Weights of a small mixture-of-experts language model, trained from scratch on English Wikipedia: width 384, 129M parameters.
Below are experts of layer 8 (counted from 0) of a mixture-of-experts language model. Rows are named router (the router's row for the expert), down (a neuron's output weights, with its number) and show model dimensions 288-383. Each number is 500 + 50 x the weight over its row's rms, rounded and kept within 0 to 999. Numbers have three digits each.
After each expert's rows: "comes before" lists some tokens at least twice as common just after its tokens as in all text. This comes from a sample of Wikipedia text that the model never trained on. Tokens count by the router's weight.

# expert 6
router:467472548454596472518484532599465488493581522412418437544522541460549526433484569496528505446513502547485479505504552673605564471497513435454532503514459459532431408542496496579506452488420503508420482402524462468459468549416442499535526458456531553475487458438529493497491448557497599504
down0:511515501503506464585473479459498508593463456472498437528436481449468461481403538513462480462543512459544492513482527434447501510577516515531412582420456496512566491581488469454485408530561547417446512562496432490420516503535477475549478505513523372448538454482546488511477476436429549513
down1:522564434584475426435532559512508458539565500514547490523457501516455547499519502478573403525558456520474554485462542632473368527422532490517540491622482560519517540509386515480414516431473470622523482529571475586548541565480522505473557487564512426475515530534401466551516631500507477544
down2:526506559545453373529495468463473482488410519524571509516464484563498440534573498539493484490529530446463556424448540573505502483496552477441490509428425455428468449433512555559555514463562512509522465472565490506546494475443449512522430532487564522546414491467474497431502526505452560495
down3:525488596564545472503534520486454482599480435618429522513476446494405536616474423444573434472580566598464589455491456481538522555462543445531614439533464508564538568553412475589532470430506417452478505461519431443533473478538536498454465453425553430514517509495550474601489501454450499551
down4:496477497466436498573476458531460514461474538473443436470530550570445494610537509498467509518556540476539530538614465391556482536523537522514529482487528470395528470526524528502488428552561472520670642616493523548456535464460551552431486486496454570483491577445453519523465489597488414602
down5:427546512557515526563504519447509619512497509523557563531529590502534523521519491478523463407462466410555431509461470511475443542529423482525508548502565485516530475429506507566576463437502587541453430548534445497627478466569554586508442597543430571614474450581497467505390476506488482471
down6:498522525451492449456586655561494525438531587416436518429513516469480500541541504552455461470529501402496492519494446499538478445468474586474480357555476488563500532441485595484502518551503470510562522537428539509514438502495566607502516535483482471527462509503681442525448652541471402558
down7:431440397457539456472456499508489479540584507500492584443501542583490526462554490500422462494455479523474503434569612644583537552509470495428497463544494571518527465547513449529479550495497558506464499496587501494502517499572524515525444467515527520487526548426459464529466527510467557588
down8:501539482539471511526527477501500529463540481457517602410513475501528433467491497448439523534542510460453508532448552609433413482490478492520523511425443482480579456402463540441459501480550608502489443508539444485485483519449536467482494547549538529513563510464424582439582561436460542565
down9:440524542433516515414482475483433574494477421482503541528517465481478523581556536514565524530494512476548465500505556506590537408570573497441496538549479462504495537523520575461496398598462517420483509501502581554516469498539416496510481500521524514478548458383461453546460537526443430427
down10:576472496502540496416431455501512475585512390532510448500558496605564517518526464418512483489379426446483487423511587535502524514442503409390549472634491514548445495521479441536474561423466455466423531495540512508592551511539489480563389546555473449463513459495487496451490470585519510430
down11:525495427472482548504494475514502526563438515468540504404502422530479582510527532460456445428390534533432460519523457474469476536465478465571493440519444547503452438561443507465540577480599479598535489468496565509553575546522431457473477509505491425557385504572545450524435475515485432519
down12:501512558482443495484527463528488426555491474473530492527486356431517440422454417510514440519524459482467495509485436508499516466546485510575438581540488510562518473546454470545505485488511435474541450478503475420499431546529509426536496435512513483612410508601573463575545528462520512438
down13:441458528395473443553462432554526392482534517501551524526515489549435437550484531500478481462526521412529439571606484356467507489456523567596488459411499387449534491630463506417496437560542600489486497546539418560508552525460517380520488472426570541460517443566528534486492405506488492525
down14:508472496481506556613482485445453451556430564539475412526553475466443501559545530526518421460510487528484468559482602433443464468476473487461538474429523498517418491547525556395454452488441472384463507552545581417455515474371464599574470540452556529491563459535554514513572493693423536572
down15:494453543480495508514504534564439484488423474501402433557455460535534517533463436534634440497534444535412546467433478526519498438545585479461586497428495465536500427479437519504575493512476477502604494547571529532453468483574492489425462587471423441525522382545451466517482463465462518515
down16:507520554473630462388524500578470483504578513458467496517509468509525449531522514605483511518492445557571505436522467482414517443564504480435390495481631488653459448482454453462446565576475411536541433472586469406491417526495498503521481556458514489432487501655450473556463568483540535494
down17:559432508551429533448479577574479525505522620446453463491526503540595480504517514508451418448551460474517518449520509629517521533515583539549520520511480544495399602443530515509502478585429480474486474581404482550592533467595527390540553468578508497451497516463445482538478521432545491455
down18:471514473421511562436541471520550492516504586493492586452472634506511533566525502458563498482479625488439518571446485554455481490510546526526512576436519471583455487446488442547532501595463509455506491448593547536474544520530529487487409581472499487531573437647494403508480476551492512506
down19:606519507489571506461456551473494543592404482554487506501445389535623385510537541480483418476538548505441512444607469529514520584532511501462486450495437503569551496433430540512468545465410524546529541552417550452435377523584456413579434603409500502547567526477528493472448459404497482504
down20:478507527509465523542474421494388533565493440562530490568479566486519495606500474510422483436485491476500492492552509367595436501534491455548534508471481488582538539505490448453388536510504437582548496503526483521486539526519439385512477534487533485532517497569497468458458472494480549492
down21:511519548537491431552431513459512505467501491498468490433429503506570415544483469506477502586525539525493573502523488480422475502523565551503549472556498513514535464504525622578526406523569473500541528610530389524433409473481413521465506570412418386523526488496504545497530533412450499434
comes before: ",", ".", ".\n\n", ")\n", " as", "),"

# expert 8
router:504438632419536513585499482583475514574555517435535432507533545450505502469481523574491413450538540534477418541556526627497486564471555521444549578478537453548476485469537558520521454455443490494470508448560480457471478556546535503566555459466471548476476422469531489551412578601503484483
down0:494411438494515538539534548475412502571515482479555516525528444465491482461425480487491489589510519486386575395498491574490511549472572515431513527472444501527474440492527529444602487479514506431404551510453523546442497424474484531512555483497570487468539466438489625611474511390523544447
down1:471514482539526505493461394492445495475537438503487528581565471436545528483503497444553453485462470432456574502536581506460469560559486449479443437526634444542541525452455572483427508495476467500531543446538526515564404458558485373464494410523540390542437499503364443456507494490496562446
down2:567471523503428569557503615569511490520479484557602465411517576500426453492504487526541560514500594395536502487511518527544498478485533574659496499555413494491439556522382520444525521549564489463483532560487534577458514518440472518488528429500443450536506566427555493540570500557589401547
down3:543499570475530545466492549471597509510512521522557512506516565423491411407431620490476548534511481512516542441509480526535556501531511541396626500516555533460522473517418530521520530430506485534496496425472512496562536524520550535470530521530648481588452388484413535490529471480627486473
down4:524447511456527466426431485631475413439498487472509524500531442562387523482441479605518526468505514496585467481625588474548504392569507577503463452541550512543525451615520521538481448423658562499580533496547529551557543549444568534422450447529442461468513497499580534538453626449392511528
down5:431500553565411596472534594544504405514501536427464534452475498497463457534480396585476502550546456560455509549530562576415605493459492434472503534559545430464510480488604442451531589514425546519562515462487497447553470483475462547479533505514545469514417499548472508498545443522484542617
down6:443492490445473536436474478534526491542471513427440541477492476519516544467574539528453542513547495397483524513525577487512530514512538446460502474530629499473574513530507586467461547500535570513468476588546473522559554464527476495498504557481515395576533557507444567455457469443550466478
down7:393415536530489488492500488450526476504569450506550483532490497489557443442351607486475527447564521540486506483475555505469495479502486486520471564502606512501487482546509506425522571431505588439577445528539606515362527481432478519567491553482444491509470497512482506452498507495483494470
down8:409560457543559502519543439436523542395575462475445520456501505469450475501427511457416509507638477467551484560524589472549545398437541449429503503516495488522554478478456517490525445437513530469451479483518508517499445461512453577549451505488476474557535490473538427496538443568540555565
down9:457494539397539582460459429520555564427487557594536530509489459429485525477381453453552546530479501477510535548521485462415347550463574504495484527551521419553412492524518536466456552517499406519440409493438467531501631432465550569416489438433607581400491506493515486509498366507479459539
down10:486550437537529563485535486540517521577470542440522438463492470388458663357545520461522582487560358445535448447429489546430507497488485508481411524540495540486464423404534578421527555468507492514527495513516447530468510585491559488462472498533456555569595499508605449491492494466521446528
down11:393491527460509511524628463453552507515559558516531518483498467566540542405466514560450544485447534396416541455504449460566456506499591436542453572548463478467462495573516534548542508475527433466472573518425490461513404571476435461523533508537483435458511453493448533443514460550468458530
down12:452481521470474477472509542499596494540513523479517494477460557564552480445433621470513525492435424545420513581397475478513505453516551540473508543475531582450562459406470506489492505541597454416515462529478442554469394482457514480526464488526582471504506542481455504584415403503497494446
down13:525477507535491562510459473502456548580480418492514557503503522574517518449549538527515542498474552522504503517389415590490566541422556462454442537610466468530500481441446519573556579511566491535479556579438588508546552555550532525528438529395560445517482510470465538495507515518465584572
down14:585519470577440578456513481472498622505496524476515474569479621506515440530463459548503483465519562460470582444477528467542465491516481472539492433513467525544624531454600536525541529452503441523512413505552455466468484532533461589493477551547467630518519566430563445481403514593438541468
down15:563438480494538551491397518571453486415483522532430561577510581507469545484535566486531441452469487486475575461465492475507541569594462449442510454463550479440474467531498485566483570438523474554468552448505465487540476416544472538476514522352463498488419411452475524492585530569536462485
down16:518567416439387499426692477428498476496522566422459568543396415538451531494615646482496544421518500419479447523522388511551497486505450474583451537458469440603538427525452586512484433579552457521489485447513526471425506511481543494562433368562571429471540488438545551507499457503499371458
down17:596458426536507488549473472563587532529505538461513524464570456527501595494484575465467508475528549470498504529494450577517529456463531557456489526463565478525496538446472563556478494545492561523509537563529582443457492694511501502500349516578565477517501579576469481423462547533561502585
down18:571482560413444512532492501428511511533566542555459530443505505504443583471569539474432577546535511436519551524504454535469507440480497545523642461448602528526452553568480517498485522552525541460434522479480380508580469559489497539402427608550513501442607464577516438505465453508527543571
down19:565477478549447370504403481509444486487501487450509433529479525540535499504591539541493474635478482541478507488435457544508406453563508538431532497541453368387500636457572445561455493573415542423435503509528521456499546523503374440475508442550447424569479523391520479572515465481483548364
down20:496565471539528495516470428444637460476531524434421546536407578473419481505453544520474502481463510466554515565473464394528530432542504504367569418445585486468429483502541516499449506542493464543468563519502541529495524495500460476582530533484562497521532522482506451548456538554524497495
down21:520524515475473509509486448436486351433613520470483472513450561531569555469476642395418501492537463519423484470409369494443513567502510620480505477508521468504423492478518494510530567535541506487482488607535435445571465540504467418454463506527461501451590449564546550486452521582481457427
comes before: ":", "\n", " •", " JPL", " Country", " Coordinates"

# expert 9
router:533437557506599489530475561564498493491578554361415452494538575445586520501520526533531509455548480500457426600477543549616581519417551454423504651553475472527449384502513452551523501454459520480493472446514476472462451614485501484570557424494560517478434508418559433529418450567506542534
down0:456515542507548570518441488474547513558515487416504564520457587441521450533540473538449489475527430539468362497572452419490476489543419683427454498365518380489464480501568536503596535512510483482531453525442479489546486542488519379506538454446480513474527479489483520524541493544450532448
down1:506533522424430589525536518459576487528500451497651466499477468530504465515569463444517476522538474493521523460430515368465526456544539467406575531482512420487508522483532501543475579439499556458535431511517468427569550621540556497518429535486518534535468513663493588462477485454576556472
down2:484569523542446566478460498414415601441495496502478535431460559539546524533549473502576578535415418527501466437445531488498529436454625562543444554534561461601477467548503465495572587515449575567576540509537535578500473593507477428451440483543458476445529512508501451520504501555468456502
down3:412551482547525478469497495514512479554421501516527477540542476540601440489474494486435402533520502419430456505547547618462538458482497495556599471467531515431521442453483560486476478504489387500480464462470491475487486546463458494534506456479544582513599486446500517499509531507520481537
down4:487574413497568564429358612408493549529567458562574488537543613470565522467644528524507420498401537484406515483532494479527484602521521538544496471490519517463520499506505472464462527427516445451500422549481410519494543446477587497411428427466458517528446505501480553506515530518485489536
down5:479539529595434626552510551479553510524490506472548534432508456428516492459502457497492449510469505415505422459579515458506508477501537478491620459556459586461542528485555538543547441426484418452527440475505438494426543519500466502477498536513521410490513580443514500489455573512516531455
down6:395474447516461519446466419505488421502541537513490554561485441602507465509515432484529477520475448527507536502503519593531467515526409498576535455440494474453411542467501509541472533526465483518570550525453465554532509442506582432510505422579465542357590498491466483491514484516460498380
down7:532475524510519504530545392511495431532499490576477470431504541552526515503442427498433495447516500587476527505518516326374422548463494474531426396418462486480446447598501536481458519492500469499457407552531559501558556467476490584471523496517523495492628528651513587500427523565510451487
down8:489467516566521557504414431452576501479559554416436536512527516405553483465522478469441517528487449435471427541571433394478506535449487419480455379490427467515447474507472552510500456451571504520453502497544494516501469438580428475533574547532504518426501560370600473451517389537454479462
down9:486562458456459468556495520488557506430465520496526526412481520564486509454468519616540476552517449474584484540402409624410608519518578494543561461426417474509359424493529527528504462530612505571554470481487455556525470607357498586458436547474479494454502526448482475443487543543444494533
down10:489424535495486557458553573466501446420545432535604482438526475529497539541561577383489491468429532432512533569518489381485480412525502480487568548470553486555459447505499447558456567526532418486581420501464474569362521441567531421469588461517599530465502565449477527635589495577446538506
down11:517525480445512504479516561446594479470521535549471452519503486489508522492501484479465555438501424601480428543516482497530540505569582495532499518517555488547481478468467472569456477558517532448502516461433456479434443534471467448499565461467508528545515466443523571448453483469559525478
down12:518524512452525577499478591601432535473377564512529497536536493468541440406561486447492480533559531508515500501463532393471565511495529507508453476588525514582681514475421523566535440517555565484527585482423478520567509444550514603578536494454534506505521533517563484516390489479533546449
down13:535495460436546462530492503479419451526514523458502583519493473457524490560391497535527625543496559470464520490586491594572524546415547501408458384446615509565397453539523520479490586569428511471556513467488520524454449434410579463614509566529512531463552556466466514470490524525442473457
down14:524471449478467585530540499516509490516453469486470544474513382573470573564558474554601560507571563477454515451484516594495484538497505447446514511515475463515513466490579512567394512488483473494561526409512547506402559542462438463512424468455503478468466527479510513576511538498438463556
down15:482518472518516573487522506428592463527524553470600512485439509513458498497486474520463527396526546484498488559501546504353435559567565584508487517449509504501579400478570464557503504454534531523519494457530513472460480546508518582460505559528508512464454470399512500496482523507603468507
down16:468561494537552509479548488482417488557546554483544501543560569462438559518535457509592499500524485495443469534492514610464462438462498472553548599602465461533559462446499519487570491503474399547468470486529565562586455559417467474479595517563549486431514486520458503561454568496490455491
down17:448416493472522552472500478468504401534440597396562486500507529445433508403524434478552449446571525488557566442475415553469518490454472505538485520482457533497525538489475542494535516421526447553486475514489578476486560422570473477569494411457513404444488582518534457503507479508519457560
down18:423515486535409589520508502519412543487584509423481602538455438432533469555503492473455566596520441511529431543455545480524502433433509583519583472550537503479437471526479451489536544477553532486569491531499515491511544634499428494426329521539580477523469528498498424450527415516582453506
down19:457549438398570462554459606457579557512463472509423505460567595494553490499511544505627536559421519547551518491510574409522521508535524512569427505508444480516583557453501439522516479522504478449547456500486431481541515474461510552508554499504481434566496421465524509516577508517541505568
down20:599493518480541578473464463457529580513466430505520482448544521617432548546450527554598468530546567549559512512599534673445556504502510491526553465457503447505512413576491478565410531500453511435493501513483527532491566541473569505513481425585480406508524561524469621507547522416452503540
down21:531425541529521563513490566530490423465463613473460544453578433550504497449405495522530551489477551569515559492488434661543479559463547386495483409475532503409369476555425543499560461536455442523597462541439564458503514551597501449490476462506544544509514463552575425578494488534501427599
comes before: "|", "-", " ", "==", "===", "In"

# expert 2
router:462506556537555511503505547562496455516599501460428465490526519467530530426502545555530512446533464537477466546477484813657576556463524493454525552513428496499432530494503508524530426466440547502461473420527500469493488731472428484515541478509547526483451507422537504495478485599505553459
down0:474495496519481465516546477459499584541451523438579522473538462501448537515424552545462451444372509518537483473523383444476574504431496612454495513475539472540401564609523541431441398500418511578450433482468496412593478548546492483452511565490582527450581539492511462523442475565580551542
down1:389459482552510460454550434497572497485523459477520535504444509552506495493506450449466464610530430527527591535461448477513477543482456500492530502541487519518598545519581447441420425532413520548465495481436432458518451479572521472528485515508506577513514499494527560511555531622516523477
down2:460497438500507519578473475485556514429461550565518487489528514505514483576455538500414554476579532494535447455423452516474564482508534513544470522417473429525449548496445510545501504538529538435412480526537602476562567520542609546545509521574558464440469543498498411512514550587492461518
down3:614390497450563528487494493523543527402400389505454495467557473481504458511531465495527399526488441528540533500526533497590465536562516440540466545480482570506479474578462456548542569504515506535542521460533519486417490496574544479509479500502520538536541477538589434549562433544539527524
down4:512641557513513490512478502571521526578416490507478459518603527479505396441470557499531490572415460614497552519444468404477523473487556523467450462509506546413509561540462471551358469450482514464533449484485441490500529432532579527469538537466473543539552576547506486542473441454482541544
down5:427458459480488480533539430504521498494463479486496485541531467533585555467459640477485516471523522458504456545505558593533507489506529487428451512465544475555532582501459470463531514527478472430521464514513511500463591445477506417567451571567591589459561585595407487536498545518476577517
down6:457505515437461472456548473486467535392518462468497500385515505499518507484549470461494495630465538416429488402537540552520497567526496542472536495466573531515564619461550544486466525438561521554409500551506471496486522412526517532487464534426522518587538522497557600510505494498450446479
down7:643522498509489521484501404449459481459589549496512481471539508529475452486539517459408406503575612521498426475579503545482495550474458468484640516524433430478557469494532486519534563534425443519497508588507522459538563471496590557533596593510562458587494529468528495507401525462544536521
down8:508507417535544459584535404593423520496474450468509524563511437477420587482487473499475449501376446490462543469510565637501531569567463500558511437477459518575636517578443531557461538574492460507541547501533549459544475521478466511534533413557380523554518546428483504453531538597448430499
down9:453465405448494502537523497506494504598576530531543467475569484471512450450527560550440509544463576552487534491498556446449500556560567591492545497635467541533643468543502500521441562555471538505449546619589457510489558477491531605617461589534509503530429513443469534520439443471501522545
down10:518419499497452447514555567535411518422489511438579521528488553535563507520517487498457570489488547418514495508529602390436454452522550527507539541485529484534598495553550465498462518533546540517513584588518540544414490537527499560540472507499446525402462529476548526517549421479413537511
down11:539450459535483539460489543419507516519525528459422448555593399461519519538454517490475530520448524527499365606519493508480553472425492552465499473463459488528548493542511562554432528470589484573469508488464480436340484522485543649509507594483508444456516457515564494519478529572481477509
down12:532444463499531490613491446488566529415445411486538423517437459527544471431509486485577437465466616492499504468568482444585535529582524564503490469472519449522461541487592440476502521429542508548523561451445518482565503469465504542461475460494511590487573488498471622613482444503476466425
down13:499493459643563477574493583402489499563429417520507473583595536541520547509534446429523537578440561523507470434511539543507512508444483482446492543552472454533415437467543579543514581533457496440562504490623582497464491523504452523460488487573487502447397413423515603461444527527540424535
down14:524482456427443523467564475553465559494549496442500511435488508459531416508502538589536426471536498533571476447456474396423459545483496413486435487533559461511487378477565472497513454505523555539462472572529503472521435508539468410513465544549460522452509504507467535564449480543485476356
down15:548462543456451434367547520514532465450519396499542560602602492521431526428425593470507506452503392415566520504457528518472470508566512521545570506475446424455532494456391462456417446553414558489560515481479511549501500577529536584576524546446506633444538521492418567547454468536505581517
down16:606339442558589426492505576448498493467477528506460484501479414540476530539580499508473502524514563513493556441433446466503539512623516488412514428571494484532422384539517455582525526581528477427465502445471543505501524423508572522594480471573584536499534525509586388477452464490533522516
down17:442511521524469438548554524337474502501394594452564424471455581452568420560483575500468506451444548443457497455479454568482483527462572572459572485538503481509589541461566558497482476556424454526528479474520392556539430504506423437412588584596509458500532507473517486515572541555535408445
down18:419474472493527458534462424489454557369549474534430492482487485438544530520439460474506453521456537429459483538572458537536494560477448514458535441489495472508444541602580455467626604566541453483558459474505567495476537455471442445405484440548482434499434519514484529430460513594519501517
down19:509452493458490548507470463553440539465482451579496469603565582513417494517544488465503477471494466581499473485490515478464363523599483572516387480430556509566496383623467526486557377501489463567609566498502608439494521434431544483451458457458507504577489530582468406434519472480510552600
down20:541517481434425553495562502508496459487515493437454508459489478461405561413539486466557420504440489528478482543459555556504491533384543496525548423592472500384531562496500450328479548479509471463475461500476508517566618577535571547463523510434510541498487536518508458487465577498507387474
down21:552498486578562525489494404455482440530371554443467422544566499590457516468513446536451466456482508493507514588470415513551498537514489629406494449545439447453488428544493531468503525567448483421525520448504447465462572524511550459417483421567519425512458445402488366549498484455526565570
comes before: " |", ".", "–", "0", "1", "%"

# expert 1
router:494453557546587494511504533538487449491583591385477511489541524455608521423494530571498496477549529536485467564522573483582597523456558439411548640542477470490478405516490462565531432472463546489509474460521494480441492469479509462520556407523546510507478498426533492493459489563545533521
down0:534473400547420545519438523540400531419551414550547495475479420490415623430629496505520446528499487547607582512483476249511596576475407584481518501411501593513527496525454499536496430390449530439477454453512498532448524529499514434528552483508552475436558439491453484426483485476487422499
down1:544574441561503580492490557547574490545470440535502512491489566503458508427502496454436403519529589480559525559520459460514511455574517502512538501563506621456551444492491526498437558516475495525466418511499529483477557484489559519562545450492519475525517535523544465507527480469377562639
down2:480601516489525521382469487498502496521560514538473476517492556440528516455498503511460441483449510554519489458525491556548497534548528521585422525566507419484458479523624637477528506478513434535459402529574558553625348507441509559547522577513476538592522516433379490451501566493546573479
down3:495495448519487557506609564535510595455508455461401536448489477478498445521443534505609562552501491476530503552506506476555606545438590518473554462419414532491437532529536443428378543556612522523518514469588550464486499518678401415540509533372465512470452535521435452528572528432564514495
down4:457431436561502493543615467552507525428520529454525574559621429516465541440519517475477641575513486516367484502568476557566462486496553481483410473455509491527550467516584453550456496440457566455564558493510437515478578538594407496491490431473526516490449500429482456549603492553490423587
down5:547579453527511433518524583515547525500603542508511526500501430495519474550491488538512461481442420450623546520406517545467548528451541467505395480539622541571540488511444517496472453582498573489454492521484521608522551549432440454520410538471381408501514585480478428543481620447426506553
down6:537563472506455575506497527484535509442485547495549534479427461538508556482527475449434508507481526527476388479392498856477438453530494526577421507514480548587407533551608482495518508478517580447502482497464542456534522479515535482486516477463507542558531497469475493536452540508521463470
down7:489517509485488451546488436541477519544510413588501489489482548522541435519505537459567528548477571463467579524516539237490507448481537560453545506425454519567551475469502433435526505532555450442413416524512432516474431418466379458458554504523602545467496420497540588493480567498464529491
down8:555497541444482499659493608517579448556551519503508532545524456516484460596447478495446492548442490534476593613521507253466544517503516532414391412486540464553525486501456445507460535564517516455443556511490471469469546428567566650511467476539556429482518501470422444510573472552538444479
down9:552551550497542509457473471505461437443571506463484550482520529469540364501491433511496463506500496461497464483457498533470460553468535429542492560579465529498538555524483511543484552466554558457502479446494467509448524492535403537511528422455456500551441524628578486446552539501450373374
down10:476437538405414588563441503475443479467513460431489576512495574518537504517518454515525440529504423415483443502409480745539548475506504506451589522461575429515469441542467503463469506565404516604543543583505561562503466559498412490511540506550504468481387502478603429489474485541442487493
down11:466442582605486520465461525500511478605527542579425566498468499473514505463611432411562517519484536435430510513472496361502513594538484522540575468509458559578540445502541493554509557424381551479477565483517520562468462365582507529527561498533471489455537436444581506521481560466452454556
down12:552528548554491464524492413451540538515418562504554466456492490499574527464555466450525503480496486518491466482499522432474538489533570360500511467492507563544451465485515380457461561395480522582459507552527540512527430593454449554466521492556517467391581462453525573532476499547595497445
down13:373490443473574471460399419524527501487548509378586443514543471434530466571514446475494463485442438509543568522440418753596527505553512477512505465486497552519397473523479573511426506455548473446496562495441476393497545621483514472488530528541532485558456551482510447447505499516555433559
down14:504434563577513554563448507560591562490534479516499536429506465591508456551562520477555536478456479506391546497490474599473485576504406511621503525592535522527451516561450437477457574448514551514513486540544492593622492501470527500531484480427397478626457570471544387551487526491534496466
down15:459532458600506561554532519546549510576525483447544541509490492464532549424490534600470466491546451522483459503576525496509514480586508509505445451504506542452607451422579485481587525543547473426472526579407541413557402551497509407535490469512601434492601512466451550497492551516551561563
down16:516397496516535498567423535479466491439557513448523501467472509478552517517542461431498537449524484408536468494540545564421520458524497560472544459448446489534490540484568399434577483516493539536512489522503493505447540412529400544508536622533591536402499561499502510493531481384379460464
down17:425434558435479461465388457493488486493497542466496550410561544423501515583540436457543452407488449607549508519521412564528547577584450376548489531448551549478435469508484419414594497442538628561474501449412522481435532584532557516475532488454548475515462460489551553511546533543443479470
down18:518454505483536481472571571539435504527482517409424481470461490463470414550450408499483588504405458477498543605423558514475541499463478379525485462522516449626496520522522437512509492550457534560552599389485513562423444491502433517519600534441498536516550412483506485487399523412462427427
down19:517503527524533418473525466505521479485418538535437492441490372516565456542527476492458557468513503523458443498504556352496465473468505488543442521477444435534504452521500560414550554490432430532547537530512531527425513438472517500424573496517320495447437450469485526433435467532547469542
down20:373487544470521494502383440445487581482428503518396469527574454539511457560471528499546595507512462498540572493521390585443509468482481504555483430455434509552463508561515493570548445530455435449503420512516451500414397515491509523543495506385375546568488547469487505432504580471552553456
down21:589458504541501483531524521501531582481446463463497537378387486509518531440534471463455579571575442555598533572431525434492417430538440464582557544470493453586535508467514528494499459540368461450580450489487507555523459543605498472396529494464540550525464500527435528497473516456547492445
comes before: " ", " The", " and", " which", " In", " He"

# expert 0
router:429463570487590453525478587576424448485552527382443491504522561443527492460479558589490540412563474515430475523519521701584587539478457463423485584508448465498447377516489519600502457491478450471457488462501505418408431636459508448518574509509510543505502476424508481532504469554504545487
down0:577509456498502525573525530469486528548536443427509492495492550535537601449503538522611506506453563494530523500445549510523543501485401489497520470518447490514546552532476539451536629500442497506606540558480520477547576551466470567478497439494490458575531518479444508495563511397566572534
down1:447423445448442532463500545352477489487531623552500535483485453416491584464421500575474465475433499482408415456545489428414576467524483473412507381486451507461518460482429517498551538390554462506480582494518552484432504485489509482529409600497422457431516502511475486527606522485436504494
down2:524489519597538473505442472465563544452492477429376449509517432565488580497499396402485435405386498549471446524519475669531502497466482442514497462595508493443486501568551469447484609495528500534523512444409500504509363450578453573400524540485496531506548385443458602566503591473531374403
down3:469592437549424479472516466435484598498530465464435508505464520534478515441485642471513494504592547536597459473569555538504510557471432566520480469541379515454441406462497456480484504522534519431489426502437466446492505461596409528415502483554573494496481433453520568481456517516475491538
down4:541538475566504503556384517543471483484537428491566481528490519554483591479455506572498501466600503414521568497499513495614572493497411411436389493474463484560445414616464455466472485415501525573483501400549475399500551586566398463499437471590499481532542491462420477515495564526499478467
down5:564499538477467601545547443508461575457412421560470419604491459645509582532493551438504511485455513551610449405511528467523527516505510495517494448539477454474470476565485603525424511549459477445440464437523527539534590429467523563543546518522491498465500457439568521546436595451464521505
down6:553597443508551447497437462559497470473454530396506447448462548539449511473479530470596541495551460495494532631477409495500464470454527513421520516490500519398594441448481566525541549564484475457410508524484481447456473601477447391536470452526559558483620547448508514493510548461427570538
down7:555460455486524535470445483563555487556466399561502511518454504533563501472450515511472466535445530466420467440439573575463536555492580587610462525529553469549534499463478504573520485515454460493437442515542518512481481471540522526522536411545443452432461445445613603462503549553520470508
down8:528465564480497484541540495506416547491518467435514439441527493491502458465518537568382458445504546455510500471564586435503495458540475501452509445377593450411532595505468499414507511415500531529480459479614480475488507387462480518512510518518445470398569534595454445448520442504489431496
down9:433548434556437497506472559530505526450488508427476523381514501562458548412472507501580525510554491486441496489523555453562601508494521441326482453551618530461483534438438424489438501448467392511494439457505548451495532521489567504513528499469548531563464506464513488533499542566535493533
down10:515541553529557548565598509482503472503513428527477530453498453488495509565536444431441391417497462582507460486485566593561487490408483597523471522413555454518518504608514472363477459412566518530546487587532505550449615537504533570525593494500562515437527371483564506474491469516529565517
down11:482480444455456491484451555512540530601572517535587580565482547470484527495554575542550548579474531450504480507417483423581553392546545509526452485487444500566549568577494453526476469505541355572484600513493432487478448660533468490539461487460542434544497504546570498433466512520446505553
down12:507542444464552577555475549491500420489593535493482488555485603453519463521464510453533562530483502415486439502454520559518482429517395570453466528564481500516521503486400537410503550515486508484554528438486503487589446506549494576557533494389543511526441480527443505548536527450552488467
down13:568529545492504440495520401535538512471470432525401519518589549434562506459588592472573537536575478536552541478566585365468496503561523539523511508491471595514539496431485488420467511566472453495507415459388562492414494399483512471505501541532600552527439422482480474478498517485445550478
down14:472480513601523596515549573500426468496459342509453548514611502491477501374497487477551462530486555484452513387590514548500438516562497510563536459467567484518444474494512577491495564558500581564571485634510466454520514517413514602455468485443384451415523588533601490512479485505528446528
down15:579420543639506528568474410474496476468468488440472525407574477516518553461608517513543441462483520578558538424477511609519517502499485597529509505526492541535458459400487510409527515572539608417581434469475547499498560567518443479505580449470586483616488517446424540484541573471498545490
down16:503544495545527470512424515463502567550579453528504529478535619458474524519450433464506449458496470449479497497441483621520544549552472495441552541530480464535478613481493424466553476492351563566488565415488479453544547538546382451479463400492549428485500573464547516544513563424504501504
down17:491503480509550491479547513502482549489527480399474543536487551490456539482506512509470462547505515479459437438485408735504472473475444496502515536503503521581461555487436507561543516549555476500505459539506603454405431511455447493424429510494440441512568532498525570583474564528485591563
down18:522532463501614523442465453490559535396458535515520454521527466471422487481464449492474469462417456482540475496486454511432469486506507413486558477422524427524422471452450581413484511480437545571495510412433458467516415475543561622508482521528448504456523508567495487517484528466590392526
down19:566493439545495488416600472486616384487525524443562531512551488581412542405544475485578527455501558500479438493566450544526402444506463633467493495562436479539624475490580522508517524578599501507465478608586569422464429559501515516417509528561484445568452551512481472501495539501531499410
down20:538570517411431537458461565436484523508532627458510459471483437498505458568527622572498597520505542520492487452543504384480457497520564630516411529492572502556553466472439414504534454462466541435489429413559482574485509508453539465498464446510536536503556465536494470487449394569469494532
down21:481524451437613442453504569483514470464545507476542456484467446442505516524513496521532536425537489512516507502500509482449520455572395402573426494562423481459491577460465535551466478471549564489569400502491488482541510582468489498562428573502476454504423426561507492464482567506466397479
comes before: ",", " of", " and", " in", ".", ".\n\n"